Below are experts of layer 6 (counted from 0) of a mixture-of-experts language model. Rows are named gate (a neuron's input weights, with its number), up (a neuron's input weights, with its number), down (a neuron's output weights, with its number) and show model dimensions 0-255. Each number is 128 + 32 x the weight over its row's rms, rounded and kept within 0 to 255.
Before each expert's rows: a language model's description of what the expert responds to; "gets" lists some tokens that make up at least twice as much of what it gets as of all text. This comes from a sample of Wikipedia text that the model never trained on. Tokens count by the router's weight.

# expert 1
It responds to: Final year digits, measurement units and table pipes in infoboxes and stat tables, such as km, ft, °N, 198(2).
gets: " |", "|", "6", "2", "0", "4"
gate0 [180 151 127 165 156  95 112 126 108 121  72 115 124 148 111 119 183 148 182 123 128 132 168 141 118 131 145 120 136 108 124 110 115 163  98 156 167  76 113 158 151 111 130  85 107 175 124 109 119 134  67 152 127 120 156  44 165  81  77 130  73 137 106 109 123 160  95 109 130 100 118 119 106 145 121  89  73 145 113 129 152 151 172 125 155 153 131 156 109 132 150 123 154 152  80 105 134  99  95  58 107  41 173 120 165 103 136  87 154 142  98 177 103  79 231 194 228  67 112 142 101 128 124 118 106  90 143 170 145 148 187 127 143  70  98 122 111 119 144 135 111  85 116 115 136 194 119 106 150 117  90 145 106 113 110  95  90  97 118 112 140 138 175 154  88 166 186 117 129 105  93 123 192 137  52 145  73 135 136 137 189 128 170 140 110 119 121 119 140  42 136 103  85 151 126 120 150  98  65  81 121 114  73 123  92 174 143 133 108 130 139 122 189  56 155 153 109 124 155 109 164 110 123 155  97 100  91 144 156  90 131 135 131 154 170 112 144 159 124 122 161 100 130 141 132 106 147 210 200 136  69 137 105 106 114 126]
up0 [177 142 126 123 116 172 109 141  74 123 150 165 136 116 153 176 119 152  52 143 175  92 106 116 120 203  96 125 114 158 155 141 101 100 129  69  82 150 109 148 124 129 165 132 164 166 174 118 140 130 122 105 133 121  65  68  79  81 125 102 142 131  88 106 206 175 101 158 137  73 151 126  89 128 214 133 105 100 108 141 153  38 117 127 115  52 156 127 158  99 134 189 122  94 115  87 173 141 108 180 114 140 140  98 106 131 111 137 159 101 127 136 114 133 140 142 132 135 117 124 176 133 121 121  40 124 125 103 147 134 127 130  49 128  72  77 120  99 127 109  85 140 113 162 111 147  36  96 147 210 108 162 112 104 135 172 150 116 120  79 134 113 150  85 120 189 132 168 108  65 171 145 100 147 132 129 107 156 139 158 104 166 121  54 107 176 152 135  83 117 105  70 138 102 115 104  91 115  80 109 177 183 134 130 140  96 145 156 138 130 194 124 122 149 117 135 171 143 114 108 167 118 110 177  87 105 115 155 155 156 107 193 134 116 170 138 181 118 116 210 106 128 102 151 126 128 152  79 135 120 130 115 107 116 107 131]
down0 [ 93 166  86  92 103 135 136 186 131 143  91 149 107 122 100 204 125 112  79 118 169  72 181 161 107 130  87  99 110  95 178 105 166 133 122  67 130  97 155 150 119 102 137  62 153 159 150  87  64 146 123 149 106 127 181 128  43  78  92 113 135 118 110 114 101 124 132 139  32 134 102  92 114 118 166 184 140  66 151 168 146 120 138 192 158  96 120 126 160  75 107 109 126 122 101  93 127 126 148 129 140 144 150  19 108 133 136 161 161 171 155 141  96 139 104  81 158 118  77 136 148  98 178  97 105 127 141 106 102 115 111 131  94 161 123 163 115 137 112 135 106 149 108 118 143 186  67  62 160  96  90  98 131 117 126 139 112 102 117 119 176  98 106 154 122 116 140  79 155  84  79 105  93 108 186 142 125 111 145 119 133 193 202 120 113 112 190 155 145 140  85 135 192 119 146 139 137 139 152  87 150 138 147  82 147 121  62 149  94 177 151 128 135 164 124  97 161 124 153 172 154 117 117 111 100 162  92 177 114 184 166 117 128 146 130  64 134  96  82  95 169 154 144 104 127 148 145 134 175 125 161 183 133 169 159 155]
gate1 [149 165 134 184 119 204 114 164 107  90 139 101  98 168 107 144 131  97 104  82 175  85 131 108 156 152 133 110 119  99 113 106  67 119 121 167 150 178 137 106 118  98 142 154 152 173 168 150 163 148 135 190 158 127 103 184 152  84 171  96 132  97  92 149 115  86 173 105 125  61 135 153 193 164 157 111 131 154 174  57  89 121  99 187 106 131 143 139 174 137  82  65  67 111 123  83 124 105 182 163  82  72 107 138 182 130 102 122 128 123 135 112 106  90 138 126 143 163 156 125 154 121 124 116 124 133 158 107 145 139 154 151 158 122 110 164 126 138 157 110 140 136 161 181 151 204 181  36 128 161 177 131  87 138 149  86 109  88 104 128 161 109 171 126 165 104 176 130 155  91 101 116 117 124 156 182 167 106 114 130 118 153  96 152 137 105  79 123 100 148 106  90 128 159 134 129  95 116 120 102 140 139 168 106  82 190 144 189 161 112 135 155 110 154 129 140 156 118 130 189  94 141 129 152 113 153  95 143 111 138  70  80 153 102  98 147  81 196 138  74 155 175 196  85 143 126 109 153  52 107 140 115 106 163 146 201]
up1 [129 101 100  51 103 195 134 147 119  85 187  89 156 149 134 152 207 171 166  82 171 179 121 103 167 128  76 127  91  79 153 126  80 150 127 167 199 137 104 104 113 167 106 160 108 140 159 146 140 152 143 129 137 182 150 113 158 125 128 108 116 122 156  93  91 104 146  92 150 140 157  96 101 183 173 130 112 169 107 105 107 112  86  43 103 135 169 129  99 111  88 100  94 127  92 172 141 125 158 153 114 115 128 113 197 130 141 150 174 131 144  85 111 157 131 161 175 157  79 141 166 110 181 129 172 169 162 129 100 136 120 137 119 104 119 119 152  61 116 159 153 128  66 130 133 197 133  43 136 131 142 103 113 120 166 162 140 125 126 113 142 103 127 103 152 111 131  90 156  71 100 143 164 104 110 138 198  96  75 107 151 119 164 105 150 119 114 117  78 206 120 107 119 156 134  95 173 106 132 171 157 155 174 124 126 143 162 190 125  52 166 135 110 139 149 104 165 134  81 114 119 185 149 153 151 114 118 116 116 136 147 113 164 118  16 142 150 151 181  99 175 165 202 137 141 103 131 170  99 140 116 114 132 142 145 126]
down1 [ 55 163 119 164 123 157 158 146 139 111  95 215 188 135 157 146  96 113 154 103 138 135 128 135 129 167 146  97 114  83  77 176  43 117 124 116 126 141  58 156  98  77 154 142  96 127 129 179 145 126 115  50 170 133 170  95  91 116 149 121 122 101 103 175  91  53  97 101 152  80 153 132 114  96 176 114 130  66 152 113  75 123 126 152  84  97 135 109 116 144 105 102 184 168 167 132 142 106 101 173 108 145  91  96 110 149 146 118 100 140 131 146 130 108  84 124 169 154 138 106 161  85 137 159 175  74 101 113 102 101 127 196 141 127 165 126 148 102 102 123 103 135 185 110 102 104 146 139 145 138 163 153 149 121 134  83  49 106 185  90 163 116 114 129 135 110 102 164 126 102 128 153 143 100 166 137  86 148 154 108 173 128 159  88 148 100  96 121 162 123 128 147 150 118 124 143  78 126 137 103 132 109 171  84  89 128 139 134 107  68 146 136 118  89  77 118 211  99  80 156  60 131 182  84 171 117  82 120 124 100 119 114 118  68  90 183 123 149 101 166 101 125 114 133 106 101 152  87 101 140 136  80 190 167  69  54]

# expert 6
It responds to: Bare spaces, sentence-final periods, hyphens, == heading marks and table pipes in text and number tables.
gets: " ", ".", "-", " |", " |\n", ".\n\n"
gate0 [128 116 105 119 142 104 150 177  64 197 184 121 121 158 157  86 124 118 122 123 121 188  60 131 124  84  97 122 111  88 139 182  95 173 114 121 123 125  69  91 134 153 127 130 136 123 146  96 127 112 134 158  55 195 140 126  93 140 121 174 112 109 103  81 123 176  99 124 154 155 101  70 119 139 158 139 147 163 166 124 165 155 154 119 131  93 173 169 138 113 134 156 119 141 104 151  83  99 137 170  80 168 144 136 103 123  91 144 127 129 141 160 164 123  85 167 144  93 110 139 141 108  89  89  54 157 116 110 139 136  99 122  94 119 121  98 170 123 167 150  90 119 133 145  91 120 138 129 141 144 127 183 152 163  96 133  89 125 117 145 124 118  84 160 120 109 118 133 156 131 202 161 214 104  87 134 102  61 127 148  94 178 134  76 112 122 182 174 117 128 111 106 154 168 145 202 176 129  92 187 133 129 102  84 148 150 111  97 156 162  79  92 166 116  83 100 132 122 115 213 127 137  87 113  77 110 113  84 100 151 146 113  82 115  75 164 116 125 122 144 108 160 200  93 151 140 133  79 177 119  84 175 222 194 155  82]
up0 [167  99 127 106 115 164 147 129 105 169 126 151 116 146 153 107 103 122 133 121 115 143 104 148  49  81 132 217 138 139 110 191 126 116 146 125 109 120  38  92 148 128 127 157 177 172 156 136 130  97 150 152 118 149 111 135 121 136 173 173 163 121 102 156 168 104  52 135  59 130  88 108 103 122 165 137 142 150 199 116 139  99 137 128 168 147 141 118 114 137 157 140 124 123  93 152 120  93 127 102 132 107 155 133  94 119 240 133  57 184 162 134 145 146 150 112 127 141 134 136 129 117  80 105 100 143 105  93 103 110 133 118  93 183 130 101 154  93 105 154  91 147  91  91 117  82 156 142 104  26 172 147 103 175  85 151  48 159 133 185  78 116  98  90 124  90 135 124 131 122 186 130 161  70 130 109 116 117 163  91 112 121  85 101 121 146 182 218 181 116 159 109 157 105 123 167  90 124 148 153 139 169 124  38 107 138 102 117 112 142  69  83 106  91  90 133 155  96 175 135 121 118 115 112 118  72  61  87  94 142 148  81 118 107 108 160 110 118  99 118 112 168 162 161 142 112  98  74 154 164 121 129 135 153 148 136]
down0 [168 102  97  80 112 162 125 127 152 171 113  55 157 122  80 146  64 136 138  69 118 155 121 153 167  99 173 110 107 168 170 155 138 168 181 199 118 173 122 145 202  98  91 175  99 124 147 161  98  93 111 147  94 124 165  91 108  60 150 111 134 104 108 177 127 143 154 129 101 104 115 121  98 120 156 102  95 164 135 145 100  95  96 118 128 165 163 153  85 101 124 123 136 122 130 150 101  85  83  98 139 141 184 141 131 111 154 167 143 131 186 149 128 148  35  94 146 197 133  93 104  94 140 139 147 120  83 124 118 101  80 141 173 109  94 118 140 143 114 105 115 130 126 169  99 133 131 147 114 138 174 160  82  89 111 111 121  89  69 135 129 122 108  92  72 115 140 138 124 136 160 160 149  74  81 193  71 113 163 165 148 185 117 129 143 151 132  93 191 104 123 131  77 146 126 129 125 144 221 154 122 105 116 128 164 149 209 174 180 116 102 113 120 157 111 176 144  98 137 140 156  84 121 123 135 101 124 106 121 195  87 148  87 168  67 123 103 185  80 135 172 167 128 144 128  91 126 134 153 165 216 166 135 143 103 103]
gate1 [ 59 153 192 126 126 133 156  73 194 164 157 146 114 127 144  92 119 140 110 141 112 137 137 106 127 105 132 190  92 129 222 167  76 181 188 107 118 146 101 160 150 103 100 151 102 134 140 140 118  66  69  97 182 173  37 139 111 134 114 124 165 160 160 184 130 177 100 159 106 129 158 110 121 148 156 130 187 147 157 129 109 152 140 103 148  77 188 112 163  59 165 110  93 150  69 119 120 169 136  99  82 118 129 148 111  72 119 127 182 143 112 121 105 104 157 138 203 115 111 122 153  99 155 130  63 107 134 160  69 125 134  93 129  88 103 129 128 137 101 130 106 181 146 143 105 164 156 103 149 109 111 119 122  89  97  67 134  64 210  63 100 134 103 179 121  99 136  84  97 119 122 164  49  64 115 131 163 126  91 139 130 105  74 137 149 117 139 159 120 131 130 138 103 152 125 156 100  74 136 145 151 114 106 129 128 132 148 123 111 103  88 152 193 122 111 152 131 130  91 162 126 175 146 104 164 156 153 134 155 144 129  76 111 102  87 126 158 125  80 163  92 140  85 142 172 157 100 153 135 115 116 193  92 165 159  97]
up1 [118 112  82 123 149 103 130  82 161 143 118  99 151 100  91  59  88  82 107 129 166 126 141 109 134 160 136 174  92  61 132 130  87  96 155  70 126 181 121 140 155  96 163 123 103 163  96 154  83 127 153 139 184 122 155 128 191  91  92 179 153 100 123 171  74 131 124  89 119 142 102 125 138 172 134 141 159 107 135 116 144  90 175 108 125 106 134 156 145 155 113 126 121 214 174  81 146  99 183  69  89 161 167 166 184 107 144 180 212 120 103 146 102 146 143 115 142  98 134 167  76  81 208  99 138 127 149 119 161 102 122 117 173  94  93 101 151 139 173 123 105  67 146 127 178 165 160 112 177 102 133  80 126 125 178 107 103  91 167 116 127 132  96 166 168 126 139 123 161  83 101 175 103  67 164 155 139 112 140  76 133  66 114 138 130 109 151 164 136  92 108  75 114 105  97  63  79 154 149 173 132 159 108 226 174  93 136 143 136  95 130 177 111 165 137 128 102 170  83 145 139 136 112 161 158 131 133  97 171 145 104 119 109 107 150 155  75 134 138 107 141 161 148 144 156 134  70 177  89 116 100 167 121 158 134 116]
down1 [156  89 179 105  79 184  86 108 146 138 124  59 136 101 113 105  97 138 127 118 171 163 113 142 126 124 125 170 137 148  87 159 152 103 173 104 162 180 129 157 124  89  78 170 115 195 179 111 170  82  27 153 111 119  76 116  49 197 160  75  83 139  87  80 142 116 113 175  67 116 152 182 126 101 148 134 146 120 136 164 114 134 108 118  96  81 157 100 126 174 135 212 136 119 163 184 148 167  86 101 154  93  79 126 116  74 111 104  73 155 132 126 121  94  91 145 115  61 141 170 132 119  93 108  97 200 114 150 102 150 174 111 174 124 191  95 133 137  90 130 109 133 123 106 142 149 158  97 162 124 111 134 128 176  97 109 127 141 148 149 166 161 114 162 181 100 109 103 170 120 134 151 136  80 143  95 154 167 105 130 171 181 111 153 122 116 103 128 100 124 137 187 154  75 119 159 146 119 148 130 155 140  52  71 128 115 101 125 131 155  82  59 133 112 121 160 141  84 133 121 167  89 123  80 152 115 141 141 160 118 125 143 115 159 130  88 151 147  60 118 174 118 110 106  78  82 122 139 119 136 187 134 122 115 141 110]

# expert 8
It responds to: Commas, colons, and, the, of, in and other prepositions linking phrases within running prose and lists.
gets: ",", " the", " and", " in", ":", " of"
gate0 [113 140 112 111 103  59 111 170 174 136  83 126 127 153 148 120 163 131 113 122 213 120 186 157 103  81  86 117 137 141 152  91 170 102  87  72 123 154 114  83 166 140 136  93 217 110 140 156 189  55 165 115 131 139 102  81 109 174  71  33 123 105  84 126 107 166  94 169 129 107 136 133 104  99 129 151  64 162 133 106 171 110 130 136 149  94  77 131  46 152  69 176 175 104 135 128 135 137 120 120 170  62 109 127  88 144 122 105 135 182 110 109 208 122  95  86 131 106 123 130 130 138  91 133 106 161 106 146 166  97 146 143  93 101 171 135 147  74 110 173 158 136 106 141 111 113 116 104 102 104 134 191 106 120  59 146 130 107 189 128 114 126  82 111 151 124 138 111 126 114 122 128 158 130 130  86  96 101 164  87 113 125 103 158 110  78  91 167 130 127  94 188 164 151 117 108 134 154  92 109 154 122 123  64 161 132 153 148  85 126 137 128 147 145 157  76 116 106 164 134 162 160 128  79 120 142 170 107 149 132 133 121  64 144  72  75 119 162 134 156 121  91 127 132  81 114 166 159 190 120 158  83  99 101  58 155]
up0 [ 90 110 123  86  84  89 153 119 149 171 121 123 101 168 156 114 135 162 134 129 108 135 129  35 143 163 138 103 181 112  80 138 177 152 137 169 113 113  94 158  50 114 182 149 114 157 126 161  65 121 160 174 104 100 167 100 100 133 170 104 104 105 125 138 187 132 168 120 148 149 109 150 170 131 143 121 106  59 132 195 134 138 166  88 120 106 167 117 113 104 121 126 113 112 145 167 161  55 117 139 128 127  64 122 124 131  99 137 104 113 182  75 109 117 150  97 146 186 100 126  93  91 115 117  92  96 140 149 142 177 188 134 111 163 105 142 131 120 130 135 115  86 113 112 176  94 112 196 126  90 133 147 159 134 163 132 121 166 143  93 159  87 155 122 120 151  99 130 143  80 136 131 113 144 168 128  88 226 198 154 120 121 152 147 107 105  79 175  77 141 166 131 150  68 170 133 129 145 158  93 156 106 117 142 156 127  44  75 162 122 129  87 131 141 136 122 202 143 100 135  64  84  90 129 184 170 137 132 144 138 120 159 119 154 122 163 114  93 156 158 117 227 103 142 133 140 124 154 179 123 117 184 161  55 142 173]
down0 [ 86 103 106 131  89 122 122 137 106 137 169 103 114 111 150 173 126 127 143  92 181 129  79  90 158 174 131  95 138 109 111  94 151 154 118 172 123 100 139 170 147 177  85 143 178 114 174 103  86 160 135 146 122 195 117 196 186 166 107 163 129 113 164 133 173 127 198 118 188 151  73  98 177 147 141 168 174 109 163 168  89 180 184  62 152 168 175 130 162 114  83 158 114  92 174 144  74  80  62 141 127 109 102 157  79 118 177 145 112  98 172  98 141 160 136 168 168  99 109 110 112 190 116 130 163  93 182 177 178 104  63 143 107 154 120 173 102 151 108 130 114 149 112  92 108 102 104 144  80 103  62 164 165 124 137 146 152 126  87 170 154 148  95 117 130  98 122 151 144 113 123  82 125 133 116 175 153  98 129 119 133 187  64 121 123 148 159 118 120 150 150 170 144 129 134 187 149 131 167 135  72  98 153 128  75  86  62 150 113  71 161  93 159 121 101 106 122 106 170 150 126  82 136 178 174 137 114 146 154  93 124 112 150 114 121 109  80 123 147 112  89 165 108 161  79 178 132 113 115 193 103 109 125 105 135 138]
gate1 [141  77  93 152 116  82 131 142 109  91  78 155 150 130 147 117 181 131  83 140 146 143 122 166 148 125 120  84 174 148 116  65 113  99  75 144 122  55 144 134 147 133 137 134 111 146 205 127 110 163 158 112 120 145 128 139 117 117 119 134 145 159  66 125 110 150 140 113  65  59  96 140 138  70  99 142 159 120 135 167 115 149 126  94 140 130 103  99 129 133 149 123 182 136 169 139 149  61 160 140  51 185 135 123 147 126 106 133 117 192 121  82 149 182 128 106 112 152 125 145  72 158  96 103 142 191  82 110 173 151 141 122 180 117  75 102  84 114 120 158  84  78  94 129 146  91  87  77 150  94 109 145  88 179 163 141  76  90 168 206 108 145 146 186 144  62  77 135 128 117 151 153 107 155 117  85  92 116 147 166 149 130 165 188 113 126 103 135 184 142 133  98 124 105 147 207  55  92 154 123  99 141 122 131 146 142 106 128  85 116 117 125 138  54  84 172 129 122 167 146 112 121 120 155   0 132 155 153 180 172 117 133 117 133 116 143 115 134 127 107 126 120 142  64  88 121 149 119 123 136  69  90 132 142 129  95]
up1 [103 121 151  88 125 172 170 180  73 112 164 138 167 155 156 174 106 134 157 150 111 109 121 112 123 138 133  92 112 153 118 122 149 137 123 176 163 144 130 164 104 120 184 174 103 153  78 131 182  91 164  65 131 147  87 145 121 124 136 185 119 132 121 137  87 118  44  71  81  95 163  72 117  65 150  77  77 117 170  73 147 138 174  90 121 140 155 133 163 101 107 113 125  74  64 161  95 119 132  92 136  70 102 105 141 158  87 147  90 107 101 156 120  90  81 126  81  82 111 181 125 100  91 201 138  83 121 133 129 161 104 117 138 202 143 132 126  92  98 147 114 144 111 145 114 202  93 111  73 141 157 110 133  75 153  89 128 104 173  93 114  99 122 154  78 168 139 133 172 135 114 163  86 163 170 136 124 144 100  83 139 141 132 112 192 140 164 129  96 115 181 131 124 137 119 107 137  82 124 169 137 137 117  76  91  81 171  89  96  42  92 119 128 206 109 125 184 117 100 120  80 132 136 136 105 135 132  88 150  94  91 117  87  95 134  71 174  88 108 106  92 139  83 114 177 105  89 130 106 122 124 140  96 122 102 116]
down1 [ 96 124 112 154 131  86 150  86  76 107  99 153 171 169 121 163 112 109 102 141 110  79 137  95 127 126 153 143 206 157  72 143 127 209 155 122 141 158 130  73 154 111 147 135 159 148 225 143 156 159 147 145 133 142 127  57 116  86  99 115 137 148  69 122 137 168  96 174 156 152  96 168 107 185 100 140 125 146 145 149 156 134  95 192  86  84 141 169  99  81  64  91 163 132 119 117 144 125 125 136 143  78 120 125 105 132 127 131 107 119 147 135 135 148 130 159 122 125 154 180 160  79 158 135  88 140 142 158 146 178 131 138 121 131 180 124 128 135 184 169 165  71 110 163 118  82 125 157  53 146 142 129 128 145 112 160 135 156 128  89 147 134 103 100  49 153 131 128  99 145 130 143 157 135  81 139 190 161 111 145 154 161 138 133 112 134  43  90 150 189 174 159 192  70 108 173 166  95 148 107 114 125 132 107 101 174 177 153 154 143 175 151 101 167 171 104 104 144 128 160 141 131  82 133  92 100  75 125  85 117  80 186 155 135 134 101  96 154 150 158 171  75 140 101 138 177 106  80  98 134 172 108 175  76 163  75]

# expert 4
It responds to: Number words, match scores and birth dates in tables, plus main verbs after a subject, such as two, 3–1, began, made.
gets: "1", " for", "2", "3", "4", "0"
gate0 [130 181  90 195 160 131 138 156 137 145  97 138  65 136 133  95 128 117 174 195 147 129 116 113 137  75 141  69 116 107 157 138  72  73 123  74 160 112 128 137 138 133 131  89 138  95  68 151 148 131 164 121 121 101 189 126 153 122 166  76  78 127 135  71 182 101  92 173 129  83  96 133 144 154 152 125  87 138 148  48  97 188 167 133 130 146  84 110  75 171 128 120 124  95  98 153 151 140 152 118  53  76 178 140 129 150 118 130 136 146 141 136 151 120  85 126  71 111 107 177 130  66  70 123 169 118 186 122 138 164 120 155 151  68 170 187 122 173 181 101 228 148 110  75 113 106 148 114 192 123 151 113 176 187  90 154 122 127 116 176 123 105  91 174  94 116  85 121 131 126 116 114 122 110 126  99 174 133 105 118 133  90 137  98 165 134 130 114  99 133 156 125 158 135 162 147 108 217 152 110 129 169 103 145 112 108  41 161 109 144 122 150 118 108 123 122 148  93 117 162 121 126 155 100 162  81 103 129 126 112 136 148  59 151 164  80 150  94 127 137 141 151 147 134  48 128 136 147 133 149 126 150 128  60  95 127]
up0 [117 156 150 182 142 128 128 140 148 135  99 124 100 161 134  84 143 134 108  62 121 152 156 146 158 102 135 103  88 132 148 167  96 114  92 149  90 131 147 100 214 147  63 127 115 133 122 166 115 156 106 144 156  99 157 129 184 105 163 137 133 161 146 137 140 161  61 130 190 127  92 177 120 220 137 106 154 132 118 172 125 171  99 125 165 103 181 143 135 120  99 150 143 139 130 162 116  89 104 123 123 139 157 122  91 129 171 168 139 125 195 161 126 227  77 112  85  71 164 137  76 142 112 106 153 147 142 141 143 153  82  90 147 180 190 129 130 173 105 122 127 115 168 126 103  81  98 161 146 114 134 216 124 141 105 100 151 113  67 205 159 165 178 152 113 139  98 116 129 164 176 151 140 159 113 143 147 133 147  99 163 122 185 163 141 145  96 117 133  85 167 135 159 150 146  80 105 149 163 136 134  80 167 168 123 110  77 111 124  96 103 147 123 170 163 159 118  80 160 161 154  37 110 149  67 114 109 137  89 113 112 129 160 130 151 130  45 105 178 109 168  66 135 113 124 119 103 124 120 171  61 171 152  84 105 127]
down0 [171 159  83 133 150 105 152  86 162 131 125 179  89 107 156  88 153 125  97 157 207 145 193 153  94 131 116 127 129 129 146 119  93  62 109 124 177 136 130 105 127 154 148 169 148  71 188 158 102 145 185  93 151  86  83 128 103 179 155 119 122 129 105 152 132 114 168 179 116 115 158 167 184 103 163 129 133  99 153 120 106 108 154  81  96 110 108 131  50  89 131 145 178 123 108 113 165 120 148 161 142  99 157 127  90 177  67 145 103 181 187 134 176 111  80 164 117  95 136 172 122 107 146  79 168 123 155 113 106 130 124 126 129 113 196  98 167  91 156  66 203 155 113 114 122  57 161 142  92 134 170  79 137 118 176 129 106 130 111 109 132 141 133 104 125 124 150 139 143 175  83 104 157  80 161 115 170 164 103 135 117 113 108  83  99 136 129 140  95 169 168 190 175 120  91  91 107 182  82 150  77  79 135 189 117 117  96  88 132 175 110 124 150 102 160 158 164 139 172 126  72 132  66 135 129  84 146 142 128  96 115 111  66 189  92 124 158 106 141 179 167 128 106 160 130 122 135 159 173 170 150 143 135 140  70 110]
gate1 [ 95 123 161 161 145 176 138 158 146 134 127 131 126  97 172 125 147 112 144 158 142 134 140 117 115  87 147 133 105 149 210 163 154 102  96  98 131 150  93 142 128 173 138  80 129 141 110 174 100 184 175  95 171 175 165 119  51 130 181 121 156 126 161 116 125  82 129 104 183  95 136  88 104 108 155 148 114 125 192 167  72 124  88 167  91 174  58 122  93  92 138 105  95  86  73 164  99 144 117  78  95 113 176 127 105 159 122 104 132 156 122  94  94 179 153 137 111 173 143 121 136 143 100 199 188 132  89 187 243 113 130 129 132 122 207  72 157 168 107 122 105 105 111 153 155  84 145 145  87 100 190 141 121 117 154 145  59 147 154 132 170 147 175 100 119 105 144 186  77 121 157 143 178 124 130 106 172  66  91  65 105 108  81 117 122 174 139 128 120  67 163 144  82 169  91 125 120 171 127  98  93 156 151  94 153  99 127 144  97 129 155 120 125 123 119 112 156 133 110 159 145 103 131  87 149 156 121 140  55 164 109  97 156 187 131 155 117 115 137 104 142  94 115 135 115 111 118  98 110  96 126 135  90 105  62 122]
up1 [144 120 158 136 151 185 104  90 103 115  94 119 122 117  96 126 152 143 183  98 140 134 110 132 138  80 153 130 120 108 143  55 145  95 187 145 151 166 149 133 138 166 146 150  75 162 126 143  96 156 109 184  90 109 139  82 131 108 161 173 146 165 102 124 123 119 109 130 158 102 169 101 135 131 146 169 113 137 102 142 129  91  97  54 122  98  85  99  61  99 135 105 138 152  86  92 124  54 100 182 116 120 122 180 133 182 139  84 202 103 152 150 177 146 114 153 106 138  87 116 107  20 116 165 151  96 100  67 165  79 101  76 121 113 139 139 103  93  99 139 123 186 153 113 127 159 139 158 161 100 179  62 145 151 143  94 153 163  54 170 123 182 124 152 123 121 184 148 194 150 101 155 133  90 110 171 108 126  52  91 172  83  89 141 139 172 139  96 125 115 100 146 180 129  83 170 119 103 109 142  60 123 167 130 164 108  92 127 157 149 157 152 124 136 136 151 164  99 165  59 158 101 143 156 164 105 102 108 107 131 141 131 118 142 170  80 109 200  79 131 161 135 145 117 128 186 142 163  79 122 143 122 148 110  99 108]
down1 [194 131 160 159 155  94 113  93 139 101 131  58 155 109 121 176 112 122 170 132 110 113 132 130 114 197 154 171 116 164 105 144 122 102 102 152 138 127 132 105 131 135  71  97 157 136 126 102 128 132 138 105 111 177 140 155 122 132 114 128 142 145 127 107 118 134 187  76 122 151 117 113 121 176  52 130  65 136 130 186 158 156  71 167 165 132 121 107 208 111 116  70 112 128 163 178 127 168 136 102 139 132 107 114 137  89 159 128 119 135 100 116  71 146 138 132 150 195 176 172 177 152  95 133 165  86  58 122  93 126 108 162 105 123 103 170  86  91 141 116  85 112 145 149 177 183  86  51 130 134  95 112 200 114 113  77  85 122 197  61 132  67  99  80 159  80 160 113 106 104 118 119 131 182 173 152 113 109 134 108 137  87 167 164  90 118 177 118 143 128 204 164 118 181 204  73 115  94 125 114 105  96 109  66 125 109 129 116 161 113 104  91 156  88  77  99 126 137  83 127 130 153 166 106  90  97 174 163 121 100 171 111 137 116 145 139 118 147 138 160 102 147 170 131 155 110 123 129 137  87 102 197  81  92 133 143]